Below are experts of layer 5 (counted from 0) of a mixture-of-experts language model. Rows are named router (the router's row for the expert), gate (a neuron's input weights, with its number), up (a neuron's input weights, with its number), down (a neuron's output weights, with its number) and show model dimensions 0-127. Each number is 128 + 24 x the weight over its row's rms, rounded and kept within 0 to 255. Numbers have three digits each.
After each expert's rows: "comes after" lists some tokens at least twice as common just before its tokens as in all text; "raises" lists some tokens whose logits its average output raises strongly, later layers aside. This comes from a sample of Wikipedia text that the model never trained on. Tokens count by the router's weight.

# expert 9
router:158153137112112110087135105170129110183117112128180154132153173166128111131167118110106120134167128123116139166098133135171109125128098107137099143118140161149145149159141133137123130084140093103168148142109161118141151147128155135127127142103113185152149104145118145134139117161131127109159143118130155118144170150141117101111101085124126096146148113147112152170093140181080107108085
gate5:149142146136126155125102133142145123145105117140143116116154128143150096130133168118114174164120119121142131173115113182137156112119158123118100122117096111106139112154152149133149130119143119145170128122163126105129110088126148154103164170125126167118119117149131159086147123167121126098146119110089089094084153114151124110089084126112122140135138068116066150156147139182078146093122
up5:116110111163124122155118131131124083113079189149175140059090125099161126138108140101165129090134127106162149141117145170153142140137126128154138155113102159135112154172126092146188125122128118136129104127121127117092101118117130161150183161110129114158110103085125118077135112120138097093126105101103131157130144089130117104140127132110133121124155099114104132122141141134096129097164
down5:125132118118099097110110139104150171146143096178104128101121176140117117131132110153139124170132187166140152126139089122093135100117106132113134127134130099133081100083095102114157152106143105130116120126110117138147106117128098144149077095168131162126147142158137155116076134116103141097138108081168085105110159154104124186123127162121142144168146158124106115127134103147140131140151
comes after: "| ", ": ", ", ", "; ", "(", "the "
raises: "| ", "on ", "re", "|"

# expert 44
router:131133165112091126098144126137125092148092087141140123135174147145109111135160081113107127130158138138104143151111105153142096118133105140137093140076136152156133137139137139118131130117136113095156162137112132145157162141158130182152127134104148161155126124161124170155171117148125138084142168091104138124151162175140111089122153107110160128157136108125090148132108145138052109108098
gate12:130130108153140136147145105134152135102133120130112125141131125161112110116141088142082138109162106145118099141138145078162160162168099169096112163134141106167096118145117115135140139140100118121125087119139097096146161117111118132116122184151129137130123104151150153117129154121104151137156148198128128108173141136092108115169106107142116129080186160136113122157104092157098077136129
up12:079132111153147115124101119110170138135110135154101128149133138168131088133090122095114116122086117136119101130129148107153102150167144142160136121140153126138139138128148150092086086166126165155132135118124139106127155148163146181122171108156103150119153125170106147098116136106148095065133141122123097144110156134080133136089161147114116147168129136114151093140091107127114105188111
down12:105129128137096130125137192153161135097175106128137100132108113136098155113109095110140100143173129127104154127120128166078124129159135097141162150176168150083125115150108116130098127116139138176117162159134108110152148094155144142119120089139109200133118110087130090148122122109157102154120165112153115145152135156123117118104116092155153130133140132091126138160100142118088106133124
comes after: ", ", ". ", "was ", ") ", "is ", "he "
raises: "re", "l", "t", "in", "b", "en"

# expert 27
router:106141161144119117073129130136122098173094108139159122172139127146086122122153111122124089106131171133126139139102133135127112140125136091126128129112134150126176143130129163101123164149120123114131128173122137143167131133133180126122127155075148133174168096128077167139157112128116171125163109122126174129149126152127133079111114062112142129129151070128117130185113127137126112132104
gate9:160113168134115087083105107162073101115144137082106155122145152111147108113140140121128111123157123172154132105123137162130153160121112103093118141123126160123147132126118168131108136103147121104129131080117142102111114157119088142107164103113157149157162129123127119056131120152155101122111078127138090124138127133134135124177104086121074128148147126167085123107094152146124132156109
up9:150136131154100133112115136158112144143091129098153127171147157137055153111114122188091113152127127122122109099108119107110141085123141111139127107100127124099113105115126146085143117141153114148189130132142115144142112149113153138114143159129177122079132149139124137120139131136122139140179136106136132156115170115156119113100173081127162131098080111145151084142124155140104171139081
down9:108119145086162149062104125162085140122134118114150105135112127127124104146160130107108159125151103148143137220129135139135149143091132116143127149135112161138174169128148150101097118141123109126117128137086116143114143103143144170138104124112154156133137098150119164135159103127131122120162108099103129108116106138150130145139089105149127146141154171144120131167050111109093121111103
comes after: ", ", "|", ".", "\n\n", "- ", "and "
raises: ", ", "in ", "and ", "re", "a", "as "

# expert 13
router:149145156130111110103164118153092119141098104160133149127149159142097062150150082111116116122146139161102135154130114168151088111142092117139131169130171164143129150139149159128143132114129115097169169139106156115158137141143136130137103169109131146149160106116123171131150094143120138101165122118096150106151155145151092095106135100112134110126166128137096159142093158177097097121116
gate9:130081121141141107109139145064109123177094140155157111094112178115103104154124117194132128141148118175118138177093099142113113137113125124084128148104150164125105149101163153099122135155148118132138094132129132156121100119121113138122131139151147142148136123099159127105127119159123092094143103128090144151115143112137084096140103105098105162097110097118097131139087176124117096129141
up9:102095142134120119114145112175131150124107122100158135118100161140131137127147131106102119124131087140139116161103127167091100092178114157082141127150108140124137127165181143126157124112172113121139103079140070140092138078122100143128133153156111156152145160135129101102129141154134092124142094133140146108147124127126113112129091142108047108148119156119143167094135151155105134152140
down9:112099091088107166126123109155153110078140145126167095141127090173140112117135118135136111129136104119119126125135114153129142133119155147120127109139155098154187102166130151139112153096138081131094144166111131159157095138137145149119122103139152116104080147133146128152081161157128153132128127070113161113156135142112111091123113126081148120156159127128107118109082161173125079131145
comes after: "\n", "201", "200", "202", "–", "199"
raises: ". ", ".", "n", ", ", "l", "w"

# expert 7
router:112160126141122134103146101158129082143112058137157157149152136156114114139167110106093114123168153157111150150084122157166097106149112119151101160123143151158168136162138144125123178094153115106149160143088160134131152151133169139146117129109132148172156067157133142144133125136120132122165126087089135121141161152141113107099138133136153100126151113150107156151120147142113112099118
gate5:098142142138121141113147108132167106126094118105158173109184103149132092122153112123124117078126118206154124105135117099125155116135138136110150146093094119117149168125134115126136140081146146121109118136085156128092158128108117152131097163126139091162108127117156177111201102099135142142152141117141149088130143129170149100111155135120106104091122134145108153111145120134130131168129
up5:117129147123161101137169095139147144107152121137094118099120131145134135112081128068176174139128134138133093115151113116123087157096161106091168130121169119118116166079155103138147115151106186119161154135123094093153116143164102153170118141181104123144122181122157148096124105117142141113148145115160124138094095136112135126114117155151136118165141135129147147121105140150139107114121
down5:128120044121154102144132128116116177089145196093119107132126119135131153172126153101141143115120111118122110091172180168124139157137147131108142144151126127112095122127098185127150112116150116139147123103115124119116112124162091102136144092144100128161122096137120089112072148159121109109155124128123118104132116114123136157119155123149099121100122113172141091066114103135135123115127
comes after: "| ", "(", "- ", "and ", "a ", "is "
raises: "and ", "or ", "ands ", "as ", "and"

# expert 37
router:116164142144087081071147101133113084164091109147130142176140140140100096146147114119095124115173146127090153152124095149141100106128103123154098156118154143155166150122154139107155136082161102125163145157107142147146140141145132108149128119126148154141132093162103130171168118168115137109121138083084146121140149125132097115114136090130136115149156128145111164158126158151119095103124
gate5:131117177169097103096134105091110114129112111099097139139158153111096100103143112108109165128147136106134117078127110124179101134123157099126121113133140137116148160118172111114148159121125091137107139091090131153140142106147074131117148094138148109150158138143118121164142128095085137064155145105092092119155134111124151118143136147155112088155149163145120117120113168112174119149147
up5:078158098116133147118107115160111152164123167194145094087093087123164128130077107130134119146111133145110144098081094153116133116121087143152122127124112111165142097113107104113123124112148161161141132097155115146160144154099177115136094114110166154130111101116133131146126102176147111163149083147147153124119130125110099150098095144119152177109118104130111150140129130147134127111106
down5:120144085167122141163161135132112140137156117172108102161165146138110123151106131184111091138129135108106119120139127138127116109081175134122142104119101122144144108119132122140169145137162118074190129123101119123154097151098137112114102147170132132093117143131133098103119129117149133186162133164105117122154140131142089118139081088119109092127171090112131141143101151144095141089153
comes after: "of ", "'", "in ", "|", "to ", ". "
raises: "previous ", "following ", "other "

# expert 0
router:115143179131114083104136109148103120128103116143140138138158140136112085154146122120117094133150158155103141138109091155156084091161096135151114174115140144142124145142135130141149151093145121107163145139102151140147188143133135133153108151086136154151176100157103154148153083140106130111146126096117143112184160145131109111119108059135143090150158118156110142134106139136100098123125
gate9:121088154139146129138083143133127150156135127135128170165157112116121120129146148094125143153118153180175102129147099125124135125135130100097145171078153156131102120149162127131127099121121094095118158163095077109155132162121151158134126152099152157111133110128142129137142178108097133136094087132110078102139142158116097130151106117172159134100129144109128165151090100114135107171155
up9:116146120124171107110112117116104147165100158162161140121118103113158110108110106134147142133121173151117129135163109142101172108083194101098141075147121119133161137099121161164159139161105093146113144123132166142102098123131139143119104174142123101086153127125108144155104171148113112115107127162134144135107101140113087145095116119113139112132104095139130117151124188094170135128108
down9:098148126168157120119121169112127128139146123144111148133121132108112157091108179130133149132148157152102114134177166124099132134168099127190158157155096172122090116117118120143129128127134154155134138114171119162121119092129153095153118133155169115132131137154116123169114101155143124134113110131110134150139080095082159122150128094130114071122076113116156099133148155090140174118119
comes after: "\n", "|", ".", "\n\n", ")", "=="
raises: "=== ", "==== ", "===", "- ", "at", "===="

# expert 18
router:130153131124122096110159103146119106144107108127132140152177138137108057126151104115116108114164134150107162163089126141146112141133114123132110164142156153145124156151128138129124159099142111101151169146093162109160132140158152133145092118106151151122118104145120163125136084150117138102153113100079145091146171143156118127071135121122146090117171122155079144130078136150100088130113
gate1:129130132137116101140168126181152117173092133108120106140165103132148127106135092135090125125147130141139149130116109138045113147180108183120163148158138185142144137118113168141084128126112095110134151095144136115145172151134141131125091137126164129107125140092090083138112150128147105140122173147109136121147146133124123144128089134097114098090152140121107144097106098150100124150120
up1:162153088075145128103121142131142121126099134113183088193102128116101137086105090148153152147125147125107156118101136178086095175145123123112126147136129150142129119122114079116089108157130099132142110151098165159138152121131125133121108168129154089133145113113123121087165148119146156141113117154151140132135179128136110126140166108138109143101175152158112131144103125116097146162117
down1:132164151104110113128089137146117120132124086132079105151112140113135156115151108106128100094119139144136113124107164130186140130119154131146123123098120103166126137115150120181144150163141108149107128173146158141137139137150114090110114171137145129180128149124131159140131123139097159122133145170146124125121120131127131130114135099125085103087121115165125078069203127104144155187117
comes after: "–", ".", "201", ",", "200", "202"
raises: "in ", ". ", "its ", ", ", "by ", "all "